config.toml
n_layer = 12
d_model = 320
n_experts = 32
experts_per_token = 2
d_expert = 144
d_shared_expert = 256
activation = "squared_leaky_relu"
moe_layers = [1, 3, 5, 7, 9, 11]
router_score = "softmax"
normalize_top_k = true
routed_scale = 1.0
balance_loss = 0.003
balance_bias = false
init_std_router = 0.0346
lr_router = 0.000509
vocab_size = 17956
norm = "rmsnorm"
norm_eps = 1e-06
tie_embeddings = false
optimizer = "soap_variant"
lr = 0.0014
beta1 = 0.95
beta2 = 0.99
batch_tokens = [16384, 32768, 49152]
seq_len = 512
train_tokens = 246300000
steps = 7570
dataset = "wikipedia_en"
Below are experts of layer 3 (counted from 0) of a mixture-of-experts language model. Rows are named router (the router's row for the expert), up (a neuron's input weights, with its number) and show model dimensions 0-39. Each number is 50 + 12 x the weight over its row's rms, rounded and kept within 0 to 99.
Before each expert's rows: "mostly gets" lists some tokens that are sent to it at least half of the time. This comes from a sample of Wikipedia text that the model never trained on.

# expert 8
mostly gets: "W", "have ", "has ", "G", "St", "had "
router:55 64 51 63 72 59 41 84 56 58 55 44 45 31 27 60 31 43 40 46 46 35 25 48 38 52 45 50 62 62 48 56 46 48 48 45 66 63 34 38
up0:30 89 38 53 60 70 50 41 70 38 42 51 38 58 61 35 48 55 54 58 55 51 47 63 54 52 28 42 62 57 47 61 44 49 62 61 59 45 54 58
up1:75 58 52 88 60 43 38 36 42 64 63 44 33 60 36 58 26 55 52 55 47 45 53 41 46 45 56 87 52 41 63 50 41 37 58 42 67 41 76 46
up2:48 45 51 66 55 41 37 78 70 52 40 47 52 30 54 36 61 47 42 45 66 49 33 51 63 50 47 73 54 63 31 31 46 26 57 55 51 62 46 45
up3:42 59 50 48 38 53 46 53 67 56 55 49 46 52 70 44 73 42 68 57 48 45 36 49 61 46 30 48 71 45 37 52 50 32 49 65 44 66 73 33
up4:69 53 52 62 30 55 30 52 44 47 45 41 43 36 40 33 54 69 59 44 48 47 28 39 47 39 66 79 50 34 49 55 75 56 57 73 56 77 54 46
up5:41 58 43 56 51 63 51 61 38 42 59 46 56 43 53 49 58 37 38 43 54 52 59 28 78 46 53 57 41 58 32 40 50 55 36 62 51 63 46 38
up6:36 56 53 59 44 38 37 39 59 44 64 39 39 64 58 39 51 80 44 65 46 47 50 64 39 54 57 47 61 27 53 20 49 47 60 64 50 50 55 35
up7:56 45 60 75 58 32 59 54 49 57 21 44 45 64 57 61 37 46 42 38 59 44 56 58 44 55 31 37 34 64 69 24 66 26 42 53 50 50 55 23
up8:51 60 52 44 85 68 31 54 37 39 35 51 26 55 36 58 58 56 35 26 43 59 43 51 44 47 36 74 56 35 58 69 38 73 55 26 53 49 71 44
up9:39 45 57 60 59 61 41 78 46 61 39 52 61 32 47 66 49 45 45 51 57 42 51 44 48 44 74 57 36 67 35 59 39 74 64 48 70 39 58 42
up10:61 70 50 67 70 63 67 47 54 50 48 53 45 35 53 62 33 56 46 57 56 47 46 76 50 52 41 33 64 45 55 66 48 28 41 56 43 44 38 68
up11:50 57 47 53 49 68 44 45 31 77 47 69 51 53 47 44 59 40 52 62 51 35 38 55 42 51 36 35 44 57 52 55 44 40 54 52 62 16 39 40
up12:46 41 30 51 44 71 50 59 42 49 58 52 32 41 33 46 33 46 36 60 61 55 43 46 51 42 37 64 33 63 56 53 34 44 45 79 43 48 48 65
up13:23 65 57 62 74 64 64 33 54 37 51 47 51 56 25 30 55 51 53 71 41 34 35 68 52 81 56 61 71 52 72 41 75 65 44 54 46 54 48 48
up14:57 42 39 46 38 38 71 50 53 36 35 41 48 49 52 45 60 39 69 48 38 64 59 49 53 42 66 35 46 26 46 62 55 41 19 59 63 59 36 66
up15:43 42 58 48 32 62 46 41 41 47 59 69 66 46 27 47 38 51 37 44 44 65 55 41 51 50 43 42 41 59 42 65 32 64 59 57 55 48 38 50
up16:41 54 33 43 46 48 55 26 31 51 64 46 22 52 43 47 50 77 52 53 58 52 64 53 54 58 60 51 57 62 70 46 53 70 45 39 32 12 35 58
up17:39 43 43 61 54 38 45 58 67 74 45 61 45 41 49 72 52 50 49 59 41 58 37 71 39 63 28 29 65 56 47 45 59 44 58 53 51 66 59 46
up18:38 62 47 41 31 51 39 62 55 52 37 58 49 81 54 67 58 37 46 42 52 47 28 58 59 42 34 57 42 43 58 66 59 54 54 46 31 34 58 53
up19:60 59 38 64 59 45 50 65 56 55 44 58 42 58 52 60 49 51 67 47 59 40 54 63 75 67 40 51 63 42 54 81 66 32 52 45 28 44 66 87
up20:48 49 56 64 66 62 59 53 52 70 64 42 55 51 51 40 39 42 54 34 37 51 52 74 45 44 53 45 44 62 45 45 56 56 62 51 31 55 46 49
up21:68 53 40 54 55 39 48 45 47 67 51 43 54 53 52 29 48 43 51 45 64 39 51 57 54 66 65 42 40 35 39 46 41 60 26 56 50 40 48 44
up22:53 51 67 49 29 42 60 45 42 39 51 50 38 58 46 53 42 48 36 52 49 48 24 33 43 44 57 46 41 49 59 44 59 66 51 57 57 49 73 53
up23:46 49 56 71 36 38 56 46 55 53 55 51 46 37 46 51 57 39 53 39 54 56 33 56 41 37 34 16 67 59 31 56 75 53 42 28 37 50 50 35
up24:47 42 52 65 40 37 54 41 63 42 55 42 55 65 49 51 38 41 72 38 41 57 53 51 56 48 79 55 32 38 23 61 35 62 66 30 42 68 47 45
up25:37 18 39 46 41 52 61 47 53 35 44 70 46 74 53 76 65 33 63 34 51 39 41 56 34 32 51 50 31 30 53 64 43 67 64 50 41 42 43 39
up26:49 47 59 45 33 46 68 62 46 42 33 52 56 35 58 50 44 65 37 33 58 64 47 61 61 31 32 44 46 34 59 61 55 49 51 68 55 35 59 62
up27:50 45 50 61 47 53 80 49 35 35 47 57 57 49 73 48 56 42 47 29 54 43 58 47 46 60 43 39 56 42 37 45 36 53 61 54 63 59 46 41
up28:25 61 44 42 35 41 42 65 46 50 46 49 49 43 53 39 42 45 23 41 47 55 80 46 18 54 29 41 66 31 46 54 46 65 44 49 42 57 39 44
up29:55 63 62 59 55 58 68 59 48 40 54 63 44 46 45 63 43 60 70 69 48 35 34 35 52 28 31 50 67 51 50 44 35 38 62 44 68 58 62 63
up30:37 58 53 58 49 71 68 36 58 36 57 16 46 53 62 45 42 52 56 49 56 43 66 53 60 46 29 65 35 58 58 51 57 47 28 77 92 41 45 63
up31:44 49 40 23 47 56 52 58 57 49 60 36 52 58 36 64 37 32 65 42 39 63 56 36 38 48 47 63 70 59 23 50 54 50 60 48 61 25 62 40
up32:63 57 39 47 71 66 47 41 44 54 70 52 32 29 40 38 48 42 36 50 44 66 50 56 58 72 60 55 35 29 48 43 59 49 46 41 47 59 45 34
up33:69 43 64 40 51 51 66 43 32 50 69 55 61 53 48 53 58 57 40 37 57 54 56 71 69 60 67 38 30 36 43 58 36 52 54 53 54 55 58 47
up34:48 47 50 44 41 64 48 46 35 61 43 44 34 50 60 52 44 46 37 57 55 59 28 58 30 48 45 61 57 38 24 65 50 46 49 47 63 54 51 60
up35:34 56 54 52 46 44 89 36 54 57 34 56 52 45 53 47 38 42 51 48 70 59 69 49 53 66 47 49 51 54 65 54 47 33 47 29 46 67 43 35
up36:52 33 55 62 49 48 70 44 61 40 54 32 57 38 40 28 68 59 60 40 56 43 28 65 67 38 65 66 47 26 54 26 41 51 53 34 56 61 52 65
up37:36 73 50 51 41 47 55 73 46 69 26 26 55 44 54 54 49 41 54 48 56 64 56 28 52 54 33 62 40 49 64 37 57 59 45 65 73 41 53 39
up38:52 44 64 48 72 72 39 46 42 26 70 33 50 51 49 63 66 75 33 19 43 42 57 59 50 41 46 48 51 53 46 54 46 16 40 43 77 48 49 36
up39:58 29 58 54 49 36 53 67 55 60 62 53 61 38 48 43 53 47 59 49 48 46 46 63 40 30 47 46 84 43 53 49 51 52 50 61 43 53 50 70
up40:44 53 43 42 59 45 55 62 47 67 68 24 72 56 55 70 47 34 72 31 40 44 36 69 38 43 50 57 74 40 34 45 59 70 44 67 50 59 49 46
up41:49 52 63 49 72 41 49 69 62 48 51 42 46 55 37 42 48 60 58 51 40 55 40 42 50 63 32 59 61 58 56 46 82 54 60 43 53 47 73 40
up42:59 62 48 53 26 41 33 25 52 42 55 69 29 68 57 41 57 26 54 38 46 60 43 72 56 49 63 41 43 66 53 37 47 47 50 63 23 33 40 40
up43:27 31 57 44 27 42 35 50 58 51 41 74 48 73 48 60 50 52 41 40 70 41 62 46 43 50 64 47 39 51 36 53 39 36 57 52 65 67 24 49
up44:49 32 39 45 56 59 68 48 58 25 67 55 36 70 49 69 54 72 42 61 65 54 54 45 44 48 66 55 50 45 60 66 47 38 44 65 55 60 60 69
up45:38 46 59 45 60 49 74 51 65 42 42 70 37 44 20 58 71 51 41 29 37 63 53 60 51 57 55 70 60 37 61 59 58 50 56 62 65 35 46 34
up46:39 89 54 42 52 50 69 32 69 67 47 27 50 43 56 18 29 90 55 58 36 47 35 53 61 64 57 63 41 65 52 53 57 52 56 38 56 54 45 49
up47:45 60 45 46 47 49 44 56 50 57 63 41 51 49 43 59 35 64 54 61 39 40 40 12 67 49 43 58 45 43 38 60 29 62 57 43 56 59 57 41
up48:46 66 53 45 39 59 38 47 48 65 58 65 39 60 59 40 62 43 29 64 36 45 57 47 60 47 29 71 43 42 65 59 44 55 57 45 65 50 42 41
up49:48 44 54 62 66 58 42 66 48 43 45 42 43 31 57 42 53 44 50 63 68 53 38 47 28 49 42 36 74 38 28 50 59 55 50 48 63 67 45 73
up50:17 51 46 53 41 22 49 55 50 44 37 27 58 45 39 51 56 45 37 51 61 46 59 36 65 77 47 41 45 49 49 45 54 54 44 44 53 55 38 20
up51:61 46 30 50 64 48 43 61 48 54 65 52 61 49 40 50 62 65 40 43 57 40 47 38 50 29 49 50 43 70 49 47 63 51 40 47 68 59 24 41
up52:53 55 40 45 70 45 57 43 39 55 63 55 59 58 56 45 24 42 73 47 37 35 28 48 70 48 46 60 65 53 59 44 26 60 71 46 52 71 47 52
up53:46 58 41 41 42 71 40 59 32 57 57 49 53 32 49 52 40 35 21 57 46 61 33 46 45 39 57 19 37 67 45 45 37 79 50 61 77 39 57 61
up54:44 38 37 37 43 46 55 41 55 60 56 42 62 52 57 52 48 44 62 64 32 53 58 48 52 47 40 70 40 62 65 34 54 47 77 60 55 69 49 48
up55:41 46 49 53 40 43 51 62 43 37 58 75 59 54 34 54 29 45 45 34 38 40 31 45 60 53 37 49 68 43 52 54 42 64 51 33 45 35 56 38
up56:47 39 32 46 59 40 64 79 65 41 68 46 33 30 49 65 45 45 46 42 53 37 55 47 45 69 43 40 48 57 40 57 48 55 49 19 39 45 67 44
up57:31 50 62 33 51 43 36 71 54 65 59 45 63 64 41 41 49 48 48 46 37 56 50 36 50 46 34 38 66 58 78 64 68 34 49 60 42 42 47 60
up58:47 40 62 32 62 44 53 50 30 51 56 47 40 47 60 37 54 81 32 29 47 60 53 65 57 54 36 48 62 55 56 50 56 53 72 41 59 26 46 33
up59:54 36 56 39 73 40 63 49 74 82 40 49 33 50 37 54 58 53 39 33 59 33 33 52 33 62 52 49 33 68 50 39 53 38 56 19 32 41 60 43
up60:51 54 49 42 60 32 46 66 53 37 50 48 67 53 52 37 56 32 45 56 38 63 50 35 52 55 51 36 66 62 34 59 51 54 53 36 26 46 76 60
up61:56 44 46 50 67 56 48 57 66 62 60 60 54 58 46 45 46 57 67 62 41 29 52 42 49 75 54 34 42 50 48 73 46 55 66 42 53 26 45 40
up62:63 54 43 44 65 58 51 34 51 56 33 43 49 32 37 49 48 56 59 56 52 27 53 50 52 41 63 58 54 49 39 61 28 65 51 47 42 47 50 46
up63:24 49 44 53 41 71 55 36 48 41 35 63 49 49 53 56 66 42 69 29 41 34 52 62 31 47 51 39 49 76 59 14 55 65 13 46 44 59 47 53
up64:51 36 49 62 54 56 85 50 56 52 32 57 39 65 67 57 51 32 55 64 46 40 73 56 61 50 33 73 31 51 45 57 81 56 70 39 73 41 53 44
up65:66 63 60 32 57 59 57 52 54 21 40 58 35 48 45 63 46 38 49 53 65 45 41 48 19 35 58 49 62 59 55 26 45 46 59 77 57 69 61 62
up66:68 50 28 36 50 58 64 46 49 67 47 43 64 57 54 38 30 73 49 44 62 68 52 42 29 47 44 46 70 55 43 34 40 65 76 59 59 29 54 60
up67:58 38 38 56 62 54 54 41 38 39 46 65 46 44 53 61 51 88 60 49 50 49 67 51 67 55 60 44 45 73 46 58 43 29 29 31 41 57 50 50
up68:33 56 55 52 77 53 59 61 44 61 47 35 37 24 72 48 67 21 65 46 42 62 56 73 54 59 61 81 25 58 32 45 69 51 42 30 54 36 62 62
up69:63 46 61 41 54 51 59 70 55 50 44 41 45 58 44 32 58 31 54 42 70 43 46 45 52 58 47 56 49 53 41 45 44 38 53 61 40 80 44 75
up70:65 40 52 55 71 63 45 56 45 53 46 49 50 58 38 37 56 82 51 50 26 44 51 63 52 55 54 59 42 62 60 49 42 57 47 58 44 54 50 47
up71:58 64 59 44 42 50 59 69 54 66 45 27 41 67 57 39 37 51 45 42 56 42 42 60 66 42 55 37 46 72 67 52 52 58 58 48 44 46 49 49
up72:54 23 56 41 74 67 64 41 47 54 58 32 42 41 59 43 46 44 67 36 41 47 50 49 44 86 69 37 55 77 55 80 53 51 56 60 69 64 50 56
up73:50 55 34 48 50 38 62 44 57 63 44 48 61 27 49 36 60 77 64 37 67 49 31 31 50 44 61 46 67 34 32 38 64 29 46 36 60 42 56 27
up74:53 55 48 65 38 67 81 27 72 60 32 67 34 57 65 56 58 52 66 63 43 45 69 28 64 54 36 43 56 33 75 50 55 33 49 47 39 54 65 48
up75:40 51 65 48 35 49 44 55 43 48 44 52 56 53 60 61 37 26 56 45 72 51 40 58 43 59 58 61 69 60 30 40 74 43 48 60 53 44 45 51
up76:60 78 60 42 35 68 52 37 64 42 51 47 34 53 63 55 43 47 54 46 56 43 60 45 65 69 52 40 37 38 47 56 41 69 46 34 70 44 49 50
up77:41 74 73 42 59 50 70 49 43 79 44 65 61 27 54 57 46 48 46 44 47 44 53 41 39 49 50 83 68 45 67 46 45 42 41 47 40 61 48 57
up78:61 56 53 41 66 38 57 46 48 42 83 42 35 62 35 50 38 46 69 53 59 28 41 59 37 34 49 54 30 24 67 27 60 33 65 49 37 58 38 49
up79:35 41 60 45 70 62 54 60 43 38 52 41 43 71 50 43 46 47 50 31 55 61 31 49 52 38 56 63 36 43 51 45 59 21 28 49 44 59 49 33
up80:41 49 57 36 62 33 63 74 54 34 62 76 49 59 49 54 37 20 41 37 59 43 65 55 47 53 49 61 70 60 62 58 59 65 28 65 73 56 55 22
up81:37 60 58 31 51 44 45 45 59 46 47 53 47 69 48 56 47 50 51 72 57 41 41 58 48 56 73 73 42 58 31 57 52 71 60 43 64 43 54 38
up82:29 52 43 53 61 69 62 45 73 59 54 52 49 46 59 50 58 29 71 48 53 56 26 44 38 71 53 52 61 50 53 44 58 49 55 61 58 47 53 46
up83:64 49 33 44 31 53 72 35 69 53 53 56 28 27 41 63 42 53 64 28 46 44 43 46 61 43 20 46 17 72 56 74 43 42 59 59 62 33 79 54
up84:37 73 47 53 64 66 59 57 46 54 27 52 58 42 31 64 33 46 33 51 62 30 48 33 64 41 40 39 37 38 26 35 39 67 61 55 48 42 47 46
up85:57 47 32 52 59 60 62 37 41 71 60 55 41 43 36 30 47 28 63 45 29 55 70 52 38 53 29 56 54 79 53 56 48 64 46 55 43 67 59 39
up86:45 55 62 31 48 44 45 46 60 50 64 70 61 59 27 55 59 43 56 41 60 52 49 45 44 40 53 44 69 81 48 66 49 44 62 69 36 53 73 58
up87:41 70 36 60 53 58 32 66 36 54 52 57 72 51 58 50 40 47 43 53 33 57 48 58 52 64 46 59 66 71 62 51 55 32 50 54 48 55 34 59
up88:66 43 47 70 44 62 27 51 57 50 40 32 59 49 38 40 49 75 43 46 59 65 79 52 49 52 48 36 46 64 58 58 59 36 54 34 53 45 53 32
up89:73 49 48 48 33 71 40 62 25 56 44 29 42 44 34 68 41 31 34 60 58 28 51 65 35 54 49 33 50 37 39 59 34 52 37 27 54 36 63 63
up90:30 39 68 66 42 58 60 32 68 63 31 50 31 51 57 52 61 37 58 68 57 52 47 38 54 51 27 39 38 43 47 30 42 43 44 63 41 51 29 51
up91:43 56 62 59 52 52 64 67 38 54 58 40 42 52 48 50 43 56 39 44 52 46 46 50 45 53 51 53 43 54 48 52 40 51 60 48 48 54 51 60
up92:42 55 67 49 54 74 39 43 57 32 61 44 46 73 67 40 45 42 56 59 31 54 29 49 55 44 59 52 54 50 40 14 63 69 47 38 49 42 53 41
up93:41 57 51 67 63 55 67 45 53 40 41 67 58 60 49 44 38 42 21 68 45 58 43 40 52 53 48 49 55 58 52 48 74 46 47 53 53 60 58 26
up94:57 46 38 48 37 60 47 31 39 58 55 62 25 29 40 48 57 65 57 47 54 34 50 46 75 62 46 48 54 58 56 55 31 74 36 51 59 72 40 68
up95:47 56 81 47 31 39 55 52 56 48 48 36 56 52 55 32 59 26 44 62 59 34 48 44 46 40 47 55 42 52 59 60 38 64 45 46 40 60 49 52
up96:39 49 41 38 52 58 24 75 47 38 43 60 58 50 38 58 55 54 44 64 43 44 61 43 55 37 63 44 60 50 40 45 71 54 54 60 32 54 31 45
up97:65 48 56 65 60 67 58 37 45 35 37 52 35 44 51 48 48 63 54 49 44 57 55 57 43 35 55 58 43 37 46 39 44 49 41 45 58 60 44 52
up98:46 43 77 15 69 31 66 56 52 53 25 52 59 77 55 62 54 72 70 41 53 46 47 54 69 40 40 67 55 53 54 44 47 39 30 72 43 50 32 61
up99:59 38 34 67 44 61 17 78 42 51 43 47 41 81 52 59 46 29 70 40 50 60 46 39 30 64 28 63 61 24 49 67 56 45 25 40 69 39 49 49
up100:31 56 37 52 62 54 39 50 52 52 40 48 56 53 45 30 50 59 53 51 39 22 67 46 50 46 39 56 24 87 48 38 53 51 49 43 47 60 53 70
up101:45 44 40 33 59 45 59 39 58 42 34 28 41 41 46 34 54 57 49 60 53 39 51 55 51 48 41 68 53 25 40 40 61 86 50 54 50 59 57 43
up102:51 59 52 45 41 45 43 27 41 47 36 60 27 44 44 54 61 40 49 60 70 44 71 49 51 57 45 63 67 60 50 65 67 43 33 42 51 69 51 67
up103:48 38 47 47 59 63 60 69 50 39 75 56 43 40 51 41 31 38 38 52 60 51 56 47 32 69 55 42 69 43 30 36 53 39 47 85 56 55 46 44
up104:37 60 63 61 42 54 48 33 58 67 59 31 57 42 62 56 50 47 61 50 28 52 47 49 50 39 61 46 57 46 66 36 52 66 46 59 44 42 56 25
up105:55 57 64 41 65 40 42 54 44 71 44 65 31 58 48 60 50 57 53 23 32 40 83 59 39 57 43 55 44 64 61 53 60 36 46 58 60 70 45 39
up106:51 39 63 43 58 30 51 58 49 54 58 65 34 51 33 56 49 59 51 65 47 62 35 55 36 67 33 52 40 43 52 48 37 56 36 50 60 34 50 48
up107:66 57 38 32 53 46 55 55 34 54 56 60 55 67 64 40 45 36 44 83 56 37 58 42 65 65 71 50 52 37 58 47 42 30 43 33 43 65 42 45
up108:84 37 66 42 55 56 53 58 41 54 26 60 51 34 70 64 67 32 53 54 34 38 44 33 76 50 70 49 45 47 34 49 61 42 43 63 47 59 63 47
up109:64 44 59 61 18 41 58 53 43 44 39 35 43 38 53 37 34 48 56 32 76 62 44 58 55 49 59 27 78 41 46 82 46 47 59 54 85 62 45 35
up110:40 54 48 36 54 96 49 28 54 25 33 45 45 64 65 59 34 64 46 42 49 52 38 55 61 24 41 70 69 60 49 46 27 69 57 42 42 45 67 40
up111:59 25 25 45 40 57 57 78 46 36 21 65 64 51 44 56 67 69 46 63 48 57 46 70 45 63 36 54 39 54 61 61 53 62 46 39 51 64 49 49
up112:47 45 70 68 59 47 66 68 53 36 41 52 44 49 49 51 34 56 46 63 56 54 55 38 59 46 53 47 61 65 57 38 21 47 46 69 52 59 42 53
up113:44 59 46 49 77 40 51 40 63 50 61 49 59 48 69 61 23 46 42 58 51 59 55 47 41 46 66 71 50 42 46 40 35 21 58 34 50 42 56 62
up114:51 33 34 63 62 43 67 42 56 62 35 22 54 57 36 61 49 63 59 60 63 41 51 69 59 48 29 30 59 58 52 69 74 23 66 47 42 40 65 44
up115:78 51 45 69 50 36 67 51 51 48 60 49 50 25 54 57 54 65 46 65 47 39 52 57 50 60 46 50 57 48 36 38 46 50 39 66 51 58 44 42
up116:52 43 38 49 38 49 57 35 87 72 54 41 48 45 51 33 37 49 56 50 66 39 74 37 37 43 39 48 48 46 38 27 35 42 41 54 24 56 66 51
up117:28 67 56 38 52 59 59 47 43 40 45 50 52 49 38 58 54 67 53 49 52 37 59 45 63 39 17 50 59 40 37 48 53 56 53 56 47 58 49 42
up118:41 71 58 32 31 32 62 63 57 63 36 62 34 57 68 54 47 22 53 52 51 55 52 46 49 44 58 23 62 43 55 70 53 54 39 57 57 53 72 57
up119:81 53 58 29 49 41 52 54 40 72 54 41 52 39 57 56 50 53 48 35 70 52 38 60 42 53 37 53 60 68 60 56 68 49 60 51 58 61 54 57
up120:41 60 40 45 52 27 67 44 70 26 67 49 66 73 62 58 33 43 54 59 65 63 36 52 57 57 55 53 44 47 36 40 41 69 61 34 48 43 48 42
up121:36 59 52 46 48 41 30 49 39 51 19 54 52 59 72 31 75 39 55 46 61 46 54 60 58 54 45 71 26 36 41 53 48 59 43 83 44 59 53 49
up122:65 58 60 51 45 45 80 57 76 39 60 54 49 44 57 43 59 47 45 43 45 34 39 49 30 42 26 47 48 53 48 51 35 59 58 25 52 48 61 40
up123:42 62 40 27 61 54 44 53 32 55 70 68 24 36 64 55 71 22 68 70 39 37 39 44 38 54 57 58 54 62 61 51 46 34 65 63 46 51 63 27
up124:67 63 51 68 52 44 54 63 38 27 51 34 59 53 58 40 67 33 76 68 56 46 49 39 46 47 48 71 53 47 63 38 57 47 28 38 63 39 67 71
up125:55 63 46 49 66 71 49 58 36 30 39 55 70 39 79 48 60 46 50 57 41 66 51 47 51 63 53 42 36 44 61 29 62 26 50 48 61 45 25 44
up126:56 34 67 64 47 58 67 33 66 56 25 57 55 57 25 58 47 62 65 36 58 47 50 60 41 55 56 76 43 48 48 36 58 54 65 51 73 68 50 30
up127:30 37 46 58 47 33 71 47 49 54 39 32 62 28 40 63 78 54 61 47 53 30 47 43 52 63 65 44 45 52 62 57 46 55 46 54 51 46 55 74
up128:40 39 60 38 65 46 59 50 60 26 41 59 76 60 46 51 31 46 54 50 34 67 29 68 28 40 35 30 38 67 47 44 54 52 54 40 52 53 44 45
up129:56 43 45 59 54 55 56 61 60 54 60 57 46 40 32 26 67 72 44 65 63 60 38 67 59 43 43 46 59 60 53 67 29 38 29 52 54 22 68 31
up130:36 74 53 42 46 41 59 54 71 57 34 58 21 55 56 61 64 62 64 32 51 63 58 58 38 72 50 66 51 26 49 50 36 33 59 39 46 62 38 45
up131:46 71 29 60 32 42 55 65 32 84 29 37 58 60 30 44 55 72 51 54 53 55 68 62 61 45 38 56 70 55 55 64 48 43 62 71 38 46 51 50
up132:51 49 48 53 45 40 44 54 57 31 27 45 56 63 53 57 34 51 49 59 63 47 38 71 40 53 49 49 56 84 28 49 47 61 47 43 49 48 46 38
up133:35 48 45 48 47 32 43 40 34 58 43 31 58 43 51 43 74 37 30 35 45 53 45 62 56 35 67 35 47 58 35 50 71 56 47 51 59 73 29 54
up134:46 53 57 46 56 48 35 44 58 46 45 51 60 39 76 41 36 47 58 56 26 59 37 52 41 50 30 42 41 31 46 51 61 54 66 55 72 41 56 66
up135:54 29 34 55 35 54 73 61 48 30 46 75 68 54 68 55 44 51 67 71 45 56 48 71 46 60 49 38 51 39 60 61 35 48 62 52 46 41 49 65
up136:33 51 48 35 37 43 54 42 72 56 53 49 58 70 60 72 51 64 62 37 49 58 42 40 34 62 48 55 46 57 45 47 60 47 45 35 20 49 36 49
up137:41 64 50 33 57 68 41 34 56 52 56 51 39 62 38 32 35 47 54 51 53 60 50 64 34 46 46 53 57 40 41 70 44 47 32 69 57 66 66 56
up138:48 35 36 67 64 55 50 50 55 42 38 47 44 32 38 59 48 51 63 34 30 57 47 69 49 63 55 55 70 58 65 58 20 51 39 49 61 51 49 39
up139:25 43 48 33 55 23 39 50 42 67 78 53 38 47 40 63 44 54 56 47 53 62 52 42 47 55 45 63 40 40 52 60 36 50 53 50 36 43 46 49
up140:67 68 33 42 34 69 40 42 51 58 30 67 50 58 45 53 54 45 55 58 38 39 50 79 66 41 64 49 54 55 34 49 52 55 64 38 35 57 57 47
up141:66 45 37 40 67 68 48 59 85 53 24 44 36 56 51 63 43 55 65 79 59 47 59 60 46 44 50 38 40 41 68 47 71 51 60 56 60 63 52 69
up142:42 44 48 49 63 47 33 44 65 54 45 47 42 61 41 46 48 33 58 55 52 56 67 58 29 47 41 63 42 61 27 49 43 69 40 21 43 46 48 51
up143:23 43 43 88 32 49 61 40 50 62 48 46 69 49 45 50 53 48 37 58 44 54 49 49 41 62 39 44 57 53 57 32 37 67 42 44 66 56 40 59